Weights of a small mixture-of-experts language model, trained from scratch on English Wikipedia: 4 picks a token, a variant of SOAP for the experts.
Below are experts of layer 5 (counted from 0) of a mixture-of-experts language model. Rows are named gate (a neuron's input weights, with its number), up (a neuron's input weights, with its number), down (a neuron's output weights, with its number) and show model dimensions 0-255. Each number is 500 + 50 x the weight over its row's rms, rounded and kept within 0 to 999. Numbers have three digits each.
Before each expert's rows: "mostly gets" lists some tokens that are sent to it at least half of the time; "raises" lists some tokens whose logits its average output raises strongly, later layers aside. This comes from a sample of Wikipedia text that the model never trained on.

# expert 53
mostly gets: "th century", " season", " election", " census", " Championship", " World Cup"
raises: "\n", "\n\n", ",", " (", ";", "."
gate0:420508438483458521524509532460566503522520495419496575496459433546607455448517481451438456513498543532447471489399443497516626453591467488489422428453448580489517482501539459502405413488377462564455479518427530503488435496510502604405467552442514419512541531430540457459614473515486454491580503479463507553478436411408507502479533570541467469476472530507427388503457386575410529557599522537520582494589529459534584504477579572529583455539511501490536543543487442487428454539485388457460481529464473503500544536544492433547537538382491485414595488508469420400512508460489532469531486497402497451467525548506495514471434525581496566547520489445516507428512466574505467473517474520478490539470449609468602459536534482436501459507490504474482504491526354439514488549529504
up0:518463489460550547471415501482459545497487452499459459404447560569460516464552469470520569578511542440590594421488536481521561480527543582512468521472395511447601452562591452485479515498464497600479481403442467501476463588520487589518467493434637525440584517416427532433489493427515510511568569491561494456468560506447525499411510488557414435468469591505503398450483356483473508511490522561509421514538537504412504498545535486518574570551586480576515540521407420452565514477453507470436543514502527501543507542473557465521535524429467488408569438491463360495506434507516502508491550478437481507536466450567517466432508473473385442447584508487507478505507444557570481466437439500506504511515468482504566490437602517470435508523429505527402422516544563512504508589587459
down0:517485630453543527465470543576488458454577364446531468489504476459416532398436435517498500498560609584581489541437499443487479410561540436535513448482400503485469555473472508552483514539550534425546478529495420472502554461557512560495509465508500460507483458512487502484467516495595536526507497472432526552465389386496429498508472531526476479459468569467469491497518443530570416510496616533534434549518436453518544549511515492534476533481494480472411564529467444421465546562502461450548568502484603440500504479504412450462478488469572579508533391420490567566584572505548442479529534392526444600459477508613405483570502555581466473513478470467638483447462581424429504514484452501527468466516554480430557476487557513513489458621525568559475525547583474459518432519541499
gate1:470473461506468594565510456465533584456566485476504521496492559466519555473519599547557592577519528446475476499425502397551537572479538543521439490542512501486463424498466505518540455551509473453514555372333510440486575541535549490541498475420522496558470481581497518411479461509474515592479521489424459449525491536555361523492555450549465394521505560469539502534561504455497418358569556497509538470510418462511495452482475488501627422530559455501516488598465423467433520549515370514547459426432467498515475514467530518431549517424513397454452540513530558529509525455475549484614567504581490516540463488489502567562526465596525558525411439525480497465502608606591534532506526484497460501557503465518492549566485506466508441511484533494423535448519512529514431545511622
up1:493509411396572467524516537383504422501519524480596459460500508466501561457512512523554528500496489522537433504434558498481452517493492473530580452508526412491520490454390426485485491489485526423501454631541581429503532554537500459539504546457513532498508565489513519559560407453543485414484528465483495510506536457509474554479494454410451576529450374566522512501464537510520480601521536547457457519584606468489512566537466484533489524469581432456587444553536413417430410490480574512566476604548456507531538515476524534532472515605531392570509401544463491476492573405509477425541418504571527462472496532551501541463545518430537443480518475466398484453455471549460552451581478525474484476485448544522506448446412514493444515464455617589466467491570396557649474572479472
down1:443523502490495486575579480529596524471450484568572535456570493469553535531500586550492515488453581482539588516504512498573460475550461471479487523488526579477420550534427460606503506445469574464474552532506523593515552481541458532444510565528465581529535503533583550609446536416383593482516407507439458444514448463550471504471548497531538585453537469541521433573500508456526534464502491531543535463481531441458503480583410513511606633515509505577438415515520455428642559515539531538464490488588496512428508519569564578475508443476500508487468466423464541447475512446402571490463498536534525516462503479494490496481535503501512402507522428593591485473432510541488607552604505487468469481535457509530443494498494483554451495527436548586523487530425509619624584442394447
gate2:594504451538423494571470495470454494502500557473474505509495546539498504599581440583411421399546500454457491529518491477587509404566430503440527503531478447475469467446478466487597500451463531503418574510464525573490394445484460459530560508463514454408512546451416482488545497491522562519553489479547510422595614455447531437484447481592491497581509463439491510461477441534457514534396476530430529596529511529546483445435415517487484501505432496515516503411578529532481574487537513596478547407483550437569408496481482487628516482623471462483398531531558500564512542528431514459485457543427521570426501470451504486383477469450526539515470486529510522601546503412556517543590557471495514583429461431523428541592494430443541471527549432537494487554420577518549487501524528
up2:565513413456549470443498558503553500584498558492490569511511558463513471576476581468452540476439496558519454510492514550522470568502472529499472460570582427499515518448549499481481481558438468569569448498551576506496477571442524584534531448537467455486562500560483494533591482522538544534409544400517459462415485521615526565543583557620517378525433515594457590492480511367566514528514499455550460551504466552528438415480529460520562504541430499483559537424497466431484483473519489536483422495480534482524461560538376535445570523503435517560550418514439610458422563486452550484454496478432536441628424547569417537475465453513524507548446467454510546455586416561468496558506497509407493451521444565554458510475486492513570499436430507538451466430484415548457600531494534
down2:524564535478575467573541585569534440438552538572541464556567496454491412567484461462570525447618464520559565539424509405497485544610568547523382427489519547492506606519517445498595495567454478457479451399499515449522472477526512519514531593542584489441503502404544517456510567466550487432407476508491455480446421416584558543533598533467508558477472539447475543447521472460541467452475582483487541488453445525571481495439501445504417414445513424553524485543407462451506461512449471473508507492502488357477542534593502548520503485497531500522472527459388460471561488478413506401485535496484433478493447512492519559404516534511519480451448548475536470456539595504486453550477562376518483504525521530477498471480536495532425393393562555482499482552505415442444569509545558
gate3:477463533455451533522563485583507513542389536517502554491406431456427500483466488478535449490437405524423519500587512514444503558482526427432493535480512507483516508470519530539434525537445518398475568474530486480509530462501479443498540414513524570479447403501443489523512460506412477428537446464522517481540497360542436427477489469398532461487605534466508494494499491595471512532558481462552576514435518582528457473486499540506545525445478510448484489510560548584482540440491430423555456422488540497461407562476553380518524553431629482489434517647487507572494485563460514489614522519471544535462489469420467511376435508426412391611435525452501529516587542534597457633585572525528488484505477490508478508466407501521491443485483544422518491553472513571519536457441473
up3:510589563450532522508555446473447551490429461504528503545377443468520528501527525585536508493502527437421518477525502409499513448478496529603521553508558519566557461331419449525537504530487558425452538507500441461443490492522426546528510619429611571483465585472531508531483511591524494492453451470490429424598454554465476457558461538463529432504527488414454464444579482518537573442510492536478606409570565505445509533529513530407467489433421564461430442556472549479460578528452417552423495434450505492564493490534509434512528506492504502485495420510564469498507395468488552538488573512526515503393487549428591568475504546418609473541457501483454537503484404549522514592517504467409494494601439449552511518469444534436559596514533535522470567489500428577524503477527498
down3:507446546457499496531594510509557493513454486470602495445453483464495525493555456444598527527436504536493592465433581481573580478546435478452517499397519590450499493541587546528457539537473580390505525470475548417556457539520593418516506491465554534576463494503472498513422476568511532633511496445589436416528532524452480532568479419470516472457561445541456409481478441500423467436493459521493504453571553520529479386609529483419504546439544590571459401559585478482559498510501423502461470466478552515518434488440521430485412498564476501453492514529494580616528504527594554497530499439507472574414538409532448453555475409552492585410511411518396535510521554539491523507569478584466502439470540427431535499505505508426471483560544483530494509509484494556549494498414512
gate4:497490502495498451541559569494494480547498530525511551637460445494469475556508501483404495458543518479418496471592561594482452448451533480534523500496426448528466490447513475466509511560568574477469693543498517457474535525454498499529457534458523461460452542500574452479551509525506543536493490569553556475486555381478517586451504499542559328462467541484511510548359573568488603497544456424479547438544500593517505636485564529523533506515524550490519421471580488469490460480389578548543501436557489528503458555516478504445558564540452448432501451461413545545502524525489543522596536468482544415422544459574524485428419463482462504454508463590555547561488432483522479505414494512488552453469481534497528477491436345608498526455455489464575498533534552467503427446550518
up4:514460456484503525528410507476552407540555544542507553569517511436389415420468469544460495539630508468476516497472470537451524506508564549509601478512492443421552646469435479550448451541439517549530483545462455529483482497506484402463533540512487465545478436487471529618480503600501435440473505541531521420555616449563433514524513460605535454399546499459539414513545499519483449512478503502476489558452549492521522476546581475408470448429506519396508460522538465452475390444389494426464485485571445547489578474558381512510459470493513519530535456421489524466496492574554610520514584450426470446628485536478514469486527489461492544550441509513472532454436487481482539566482551386537501454485491395524465445538383510536420564529416498509533469415506427519477510520533546
down4:496380486441566534459411468539518552510479462568474523527498433479476492454489556519477539400530538486602521388561420517425499471491438526547449481460515501483576520465496491468358429573512539572547470639499451458456481483527494493548437461400528553502494505530422504605541464556491476491517543541521476549548557507426483547460522504419453511504566560486493425506519515502491548549562501537527559431296583559508421407552544439549525539507489608440439555559560430480584460493546602428440494479498497549411493475470538381430546549555592440521460453521488590512507512421477526524503495521487457486442457494476556471490474436401442502499494572491454509502563436528483500513457481513377526520473568486458465547481452453538434469505488460542511498472550544472439512538443553

# expert 98
mostly gets: " sub", " non", " Sub", "- O", "- Sub", " O"
raises: "C", "AS", "c", "per", "N", "AR"
gate0:626485431480510541500481555414589447470455492423502468458573485482493426500487536540466412559588542552551504457545517445537503452534545536494553450514513560441465459544534452511597516477487540586500544442498479492482484507500568466501484429478540489433451500513454523548415492496456594473472383508496415574490401457493515515447388472564449524568391494484493489510487535495474391602561537465532446494551493472548466501537449531558429471556523465534522539518388511507483436409472538384486530446459566445500507614554455543479496430522568498574462335511541440419534396470555577505563487501551560474563541491551509589576550521470495437402514558490553380492404504455561486483500444473489504485413545512591495474416524511524511439423526454488490508487473475496505456506555459
up0:494574477557568501524536513548483506463436556456477474476520533473532482509439479463477428531575326477524509475597480523522461499538466509568514496475526523416527427524542498419503471394500477550494421546512507489460586421487517366538536480491499411480622486529473566450464525534460553396540512527422522528472436422567541595422407510433565482620379583531458525446497497452438539590532553503464535442522559555421473468534499550516502565580472563482416513452539500515503495481494492548494560540556591523559455517502403570507453425531431461520522407558529550513499515509553481527491425474479504500521508456559536506524521486477496535475558460488501542562412510450462480457573499553512521515348529474562472465410492467540601524394388406447486527487561455486549508539482545
down0:436526398517589567474453513474501436489484570434427529540584491404457441462548541548531396586616520584460505538513481549521510519509473459472484560412532394439464428436461473473581543483587439491505606522502510514485474430464437496481617498511472488498562507502520641452478511521394575567492467505489471568552472365474566524432473503502447464470557508505571518443484541431519494509471585570461427482452505488451457591528517456504519510565503481484552458417465479475441494484577483508450530439459564553473418512569407464446502517547563430543483388468505507560555507526494534453506628478501470388555460573519507602496493560488447443521509478464531515439476425459527499456497422512408575539451545558481550492533479558434539582518457452523428502507529521446492480481537438
gate1:618488446505537439513449397449578479487503413513502514467551499582538388532580455530419503569502556522432506511488568500530565543529572525479451513446426487475472466507546539475541434471419609487601501555511603414442519550491526430429444482513533550497473406537532466488483465494545512461498497568452449542551492525478470606535546487523548537559480569488488479454449502512503571474547489445513483512544503449531441483479503437490574532581421514531584504460457482478476523515589558643545514502486523495503537521415445457482469410448432456413475538496369542514463551439504647563503590471406501493479619452415488565541500561588545546387506551526476516492486501368498460451416451441473521460480542483504475517533501523483605589522461482496455540494561497540449504470457527
up1:464564538563509553529446593487435628466535525539515492489533438419413489522482454541612472521497568569421511398494442502535467567513432479392473438544469499602558527566438481423474490549507595540482476421489459543453465523563620456486502528468482516521494493449429482523547486527462405542473404602515559519494453480473468570493506444513518561361502470534546500488491431487518494471467512520582584487536408501508512438551479500460527538417487491525477410577547492542516535456410540473509517514472502462486469593476548541496547455510543406630504581477391533457542393533458429416459558435498498466535496554470448465407460510525463506559534503444467520567413538538559507510411501516533509531510520534493576485557515441477441529415478432484396495431436481505445430477552570
down1:522525376557458531452501418439469449429483527496570595519407504560470625477610595556513536477542477448493446499594449468558519472557516471512453552511508412501537437466564471575593497463444568427424558510457534533412477460463424541422491421509447507429479446580441542484472604491534497504546455527521519524531441507499396526553536501468502452503464483521491469509517523589435518515513510437553487626589437476487489535429501472510517468466535486539468513542507528468472410571598484474531519478532413484535496457402431529540472539449503499491513560460563619506373551463546533574416484518519488424548396462474420483433444411529493502586510504474479515486465548408491443535539536374565471482467432539483547472493511553563527465538492458447479467535486534617539540540511496
gate2:525504526472528445497508568440545546504463489567586459477517517514572401481509499544494551454598465479540474554490586646539458454466451487447599534576545464531468439392554496516553615577541577523505475484511514444483499511563479557494533544546580520585524450417583460581562413514476502429565492440601449508456511452510468545502527498477515497568538579470478368454416508511501531627497516521502434521403556464538496535500542566496525370384431475447518504482496436471440444547508492578509549498436506504525562532416557533555472554456541478517444473576597525388468527528422521466521539468495449490505459523484492438480492551588534381460513476490512493487550509563515526470467466454506487542498541508466573494527406407485560536387447519512570538453501467576458580532483480
up2:589538535523534550383505526463509602504527487503501576541543448546638478493622580449533567564559461473468482533525520576500422477505505466515553544544456586529462547521542435457484454553482424483552507510506462457440539514433564416530479442564414526525532595526496544492423485497494490516459441539478549481548470470524401510456486514479536502553545483467476588430495485534460543471490459590496544574459478480594455472457454477476539513557479514492473490539467454514576546426578497541520510491476568542488451514391450508474540507507453583416481450524468485473451545379581587533452412351450592478591473447504409478537610429538489546478560512435428463502458524482551553515404588481380525478525498569441489512535525470553465519569538418572570496494525497517447490412442520
down2:504524516478507477505417517512430625624437530535481606439516445406503481585472348460448443457594466563519482556436566505488386432565561509519427463524508475503532419463462500490521448493566416425496507516478536508494570520515459457494543504498441560494531474564477400539504417552483520507557496491510548507449448493486577512470471581467499623478545608462454536553484438510453511506513511561535464444540506486510449474484431475566589397490423446480529614493474511387581485531541536413482515540433419488449449498498538520590545537609513483481524536433530539470501555509523505610458391545528503504472524445534507474511510519558466449420460476477579481596569430584497456531475539534533509502552476520501557533548571534384572500456399557465469495490508509571485528548540492
gate3:498473524408468535489524495520434488492461543481366514478563512413375496435583489489488496571469356492473525567531528454434577498513519449490533519470499559468519570554505534451575490516552448511506477609436484427507559460464566488465519470482479549463478468538490527471531536473501449493578459519551541455470476584441470448447470517516520445465546502468527513456454548572459479490550441554468577347543428522547499468495542587525568490530414548538570504503544460532558510468470558457475502420424391530520597502552437432417517443415471424456459529495582532493598559452531460537466585423465504521518408504528480516478446464509538520576454551452460597559522514458555495572496483442607427547566638602472451576467543499507444460503512469447478505602520474450525430494564446
up3:489531627394449506557476598519544523441485457418518476483592567484430559446557485498552601455448419487486513518533606456489541510505525469481541478521483476555420487524535466420585490513488452579610558487482502546493460518422500505557492381506482571469430522493551436449572506502532538518469546515492586467406466643512491594540471507553535512522500492496469490503420588520498552496572486435529404465479550494576466554532466491496544531486535575475461529390508463583545540549480482464520534411477573582366483469497525528447581454481524496471450479481378459620469449491577496503530535576464557417433424488389558550465520508511509545464446554560442480430554588491566533457468514534468460422462504466457518489485449513584457518485503555423562535494547527507482489583509512
down3:533526509541426431527539399508551525494483434445547569514518583525514477516430511578511494601547438467453502512574571377463475452451535535534534560597503533535458386440527506534552449456594425454449492499421498457544519494543404557581501432498484567420492453556468504471528461458523491464588477525437443466438615445450524510679474528506436526523450431433457470519435590506479416399550513453459541542492473514432526478493554514469538533451555570479546523447517500512425521470549474544498507485466432484610481467470513515466405422494540485500525529461483441505555480450589558554496515473489559482475435508401473513548433428484534456426478471442465513486499426498556551515557564420589498478512490453424533506485530473471612437403487568442474513517500538600456545412485454
gate4:615538550568504525484532563511475587496464553393463468493461532458517504562552462539533454597461562464457476532462520504490540576517565461635458507552481535555604430447501495490529475510515593469531549593605448517529531568545451583506483557470404538510497407456463444579552516483453486516490503452417511616473439498452479453533423476526533460487525532459428511504476442514529452534599483538533509556567474578480529442459528506603438514426553575437449490493546510495488544437516427518590556487465491549407506514470543461512512506524478415450461443451428562437576504393560501554587531487510514474502535481456542423432498471488504527605531458602532497469538552470517532493539585477469571359501447550535546523536500575478487474456509655518488585451547447560504486492550446
up4:460576507497482499562462492463458636497548570475477501576573509505466584533565553480564465555452484440587533526494495505570477598586484513473476426440471497484485480548550534462596500479391493578498465484437506401461505519480571546483435515548403542539534527419471439434550404413495562456547519417469559554523485556452522419527345554508432423516514489672500503458579447536527511449449493500489402505493574501501406474484471436511562441576408410473537562459453531498545494471485505429473518512474519593509533528473448537455470471562463479492495462504407569548490460501524456526396515495453515423498597576400446538496514539486497471560594566492503524409517582484485460581496504510485479439469523532503539530452552500442502525514470568528476452522412531465568522524547558
down4:475518451392434603501543512441554511540524542542489424539506500444465472484501455453499428531476525520510465695366483535516496555544572453533516510471483570497503466497513516498469482478456522528521457521436547553447413393528499478451509491443541469497408538420458466533628507459474460469437507538542435451487590417474493520550511407492529438465455529409530510521448604465536528591568463529592502481452433542516500524570494519477556487552522418441473485520479535477469537550506595504459426427506524413546475507477470458513508479559568461538513526575484503454559455537368496484519488568458537560440542472444553533478356601421556509582527530522454536530424462493565486535577553525518462569540495550424521513645575487451525463515516453542562554537458550475500455592525528

# expert 81
mostly gets: " Army", " Society", " Association", " Navy", " in the city", " army"
raises: " with", " as", ",", " as a", " and", " by"
gate0:416472543491475477573492568338544563475493549517427526521429530489499531597481531568515527485427447613531535557480473546447562565461456568520428462486505485552463490425473480529546418518533498588453541483496486456412529537517502477471522554491474522485578330502386445584476484494438484491515483444447462494544505474539486529509526525522421471462497439492459552531489506482543542406497449469494552383510454504509556475547492466562597507516469606554498500516428465453454485385434485493448592557398558542587483520590478478535551390578499513496426597455407452501593505604484466528510536463568419487483411530453509498462493529541542460540497409507418497535559511527501487545540535504482509448460583523438497387438487489571484462554508509459504510564446458453545412556524492
up0:548454546391463499494490560446506554493451474515451448445578489508449459506470574526531477500498477607469492556532527507496561518484576528508557599428447540490524536504476537494440449421438556454570586482470543541520436522496518549516475611583526502434567415564591548486458504457455482416494533511602430470479509501503538495402473490556441433550497520458542409509440544564471565598581493471535461550443498447563404481500526466438453468439459539407507437570563472533417464486579525535573458499455483402483439541448477466498485532507563482526505428430579550586411515528510538451508494479462436538406523501574525538522539564458534457541529505475600556469411447514550465450415489477537471573458559531530481618546405395477509471419466550557558560498521476560552511544441587
down0:541510469446498563472559530583500413428400523500539499521535501558559469588500451554547502463558403532504536500572399479484517500614489454454529513468478433513487511540474540514540547505557501543610442464500473501470547517534437510470463544541564517525539537519565460625445472571595545487523479510463494474523557381504518494460497515516513624425486567463541445445494581558402534558441487467511505576461533532563538468543438506435486503471453584461509497518491547404556527558589607486540475526563560469506539460465557596492375450603536478526557552439587445524507451517493570504466612524559494570499576475482581589454554626537544529531414537539503622494513459577482510500463532452468550498535537514480460556441517531527438419524540551503568506482506453583559549525555476
gate1:416558431547491505557517616504531509554505509520579555557463429449559423538522548476511512597495483494501476457472489534444568624431573433459436558601543572481476537610642539413470564534482529530538501522518545496550514574528553557501514531476537494560569487411590449455442576508422599589453590471507552456601555516497476472487528563494405540481496534515591536419537459463570491482489515527519548412584524487489497545421444490478406429487492511493490499495466465530506579498538490535535462579495521526436524445535365493561554550486593582478484511517497451436539506553446513520431516440475482402495486567481519551536617567484483523489613498564543495481452541523489518441517548533484535501589495514546571469514538484457519344492526476519542496505477475509497547514589475
up1:559518534523525542463465510453408504483424477540477526409440487525446475532559513493467451416461486447491409531561495445440523574470473483502434532459567569551508546506560482470487573440427371506478420539507470545468505458514531563513473509523448451474503522473499456532462542579464484515520422444561548518489511568526515488396607478633517439477527533549567533585530429463528523511490548482544580513521495541515595462696613567507562491493552498546513525508549547425593532445446464501456526466567474534513604534511478429563552497476535374513528559585465530422559549498482460608489522480483519505539538493446455518568599464551521470458547488609475487446484425532411480471357528501519523509552484485496514462530517585561584441538470459452442499453490482470436596484514444
down1:411492514577589523370479515453476539502528408507557505501477494452561478626512516475459467406533449541510389487529540529479470496546482405530451552538560527495511503508576497471469558492456512383588439483557568544435525543544561516464509439487511449563535438533513514569613498546470499557438450500440528350463515526558512570462463505463570494477483602459527513567521540500466589441490490514625611513627508510490522531514486470479594468570616509450447492516530461522438467530420449481534473528511509499460551514466504415444519496533390494489536502533457420546486476451469465511462569449463476383456482498532554513415517418527377454526463533480394460488525498472543501560448559439570470474525516555527448569537524434488506451474477405427490562491545438497547506408495521
gate2:471443515538567506484520527591449574485416476548511461466514528466539437471549563532534532435525545406479560511541470462440514474441505581522508483495540505551481500562505485463515487498475680459544527524473523483484529609443463532510516435529534529427451521454504556532468470409491550579385489458564545567645564546495551489535367522562472462549506430438540557503488533579565441435504419518582456496482516519436462567509539528538457434494524522499522495649553520522486522569371531516434480406503506612500414522464533490436551508480490489466496463425445569509510531489495612488533552549523609518508450520477570500457476513476473531529480443449441619510493498497509440567614479412445489451488534573581523517494493463514533515444489452599572601556535466552525463510561467
up2:492421486448450510491531378569504380485525447482503494570537443513449409589439547526431423530501562487547591548513503408583515457591568425501459391479525484571596536504510385562460557540507470383518435536550465498573444539523355506486465522496487449433552452488499527497535502443435422463408539476478537533499567526460506559505523529453506549440476524430472532442543444504536511560566448466598418603471504522495515540488509545470417517495427549549429427399454542443558443413481448472519481455521429547506397551436544459527470492536556455390533498456555498553505525513551468595497441491500534456499464502496496532469465527490470569496502495516521450566511493459545451536518467585477489497589493458507418561448521537474421391484480446429532433524444455446506549554496459
down2:441481463479461454468591499586477479457489563580462475600577530529531590549556507497589443497522547453521492346461561514571511512485428518558529582512557550473561515629479514548509405431451444523495445461505503401437456537441498478520517431576451437526504415446496477568503532524514626510463496478438506478506640396529514498460433475495572494506469427572554559545451479513497577548526523464578488493527495562539503440496540522484563549464558504457431433504556520473464458520413551518498437495522544592527567485399458481472464522505465478513475438599525504586508594584435464532518510470435561422487535545549591483459525501527488549474541657530409521562455447609610530542481482507483497506495466486567526510475459448544574496502568434514544536523461486486452512516457481
gate3:495501576559520560453464494495525420499556511464526473495522515475504450446585473534455419501513392500574567595488485461510529510554362559549524521557473522533499524510471514538569429431473519470483418533473459506442560479553487517516482497524526496586510474567429557538437521521486492423477498467524468474490505410471481479433470443475446501382475580550547482366361499560378598470482499479531439465518575526447467564468468477599451520499517497491573505509486499459536512483468469532579546512482496508578625515503534450604480429516582528539504528443527510462436466565454433524485521410551594573459554456564463604498480594562509467503471607555595423467426486483517540488474552456397509565464581479502503586470446527508546504406491473554570506534548448512478505469597390
up3:498548471527451443530519412463494467557495463527469591589394504493616443581466530518443526465592487508523519466522501484530588586438541585560504504395570542594465418427529484481421482506458428540527603447520594452527500584496516514468546454499489478570407617492449534453542528533464473506437440480517619481446383557491445446524529589481455458504430475346451579517558525469537541444483500470533534555452524507521547511440449490475480523484501404574477553513483526561493583504451523507504535469482561484510525433483597511415500529442540534500541561551479419521561527451540586450549489516537480542520476419504529508559540513556488534558451491551467577476443567473421482558569434605506557430500457432488523467471643506543517419485510482482527507522441480540464493459434524
down3:439547485491391487428601545422490510459559481532436461421568578517398447593408494441565509481540508544452386526537493437451503521549500489468525540463559540499469501437599490515420501416433466469480510566471489457478468469557424477422452484465501503432484446454497446528576458437555537561444487573536450463508495439548509429538524509535582625462522504527473517541440446476466572494494580569516482432484564545503450501498546432497529406484542414444603477450491510435555535557552536549562516515511460457504586516519572495559550469482541503477474552473556477509435603413481507555454551478479432499518508556537567567455588357430542503446497556529455561519513448634541470492440517416507440459515476507492474530444531412544603464551576586495560536544494496538487432519458489
gate4:474386452502484405439539509456518497494481476530506488576571579451490483471510567541432462437480566526549445534415488513530514545533511539469474459464428528417513530524568479464507436539478524470532544427481467528394464499433516519459528611535473441465514483471396446492502531489495447500472498480462559544519481479527364505503498407500442512524492431476430497475407523482539486483494452373423616483477447486589531502521476459549496455571537520490564436542519494475490547356447510601449446479457460342563458454499489480558533483586449594511412463501452513438533493666553511411500464546540545541488491475483423563476508437504536554536530396555530550401401449576579482536513523463555429495509435484535488554487486482567461471486450480420523484492434513476434577508574547
up4:498540535563448461545572497552354494593515508458528563533567535494508479448552496527424467563490526415502443457458439551533349525511464617441453432550467499512499552555568569417463496525491532508537536498446475496490496531473501522495517414482486459487489463508554525455471456516531517422531527400534534536561605485565508499489481502430501505446464420584453519570398553555445445420408490425470569470397499512543546507551484496490513405432488487435575554540408503497438509459497440602465560449558542511465499493441586488486602435581479488507434410550357549459566467498444538478431440492523468501472478552446531477418486436441545545597466509522535489512539472481627563536502567599511508509499453521486559488579518487464521460484486537461514527461508478459388491419436517
down4:549504564441467462434441506520520495561531408532473533468498452499460411547504483568433506453465622481536439441540557492497503532522561647530483398484392551450504530518515540421494480591575559481512534441445529522547520488409487540511530443428519446479465543483343565452422571492520418506492449442505524490449530519457472438537564507580453533479563546471490528461510464427475432496502575497505570474467546471495476476490497508504492452558500565455523479587574531535501506429424494527465515514472555479510534530423499497624525520560546489531420514556492579523510375530438494457561399470629449521509550472529511575545612430397433481552413478463518534610477510531533498541499437593556540535482573523580524412505490466478449542485516499502413504583518462471419489499418454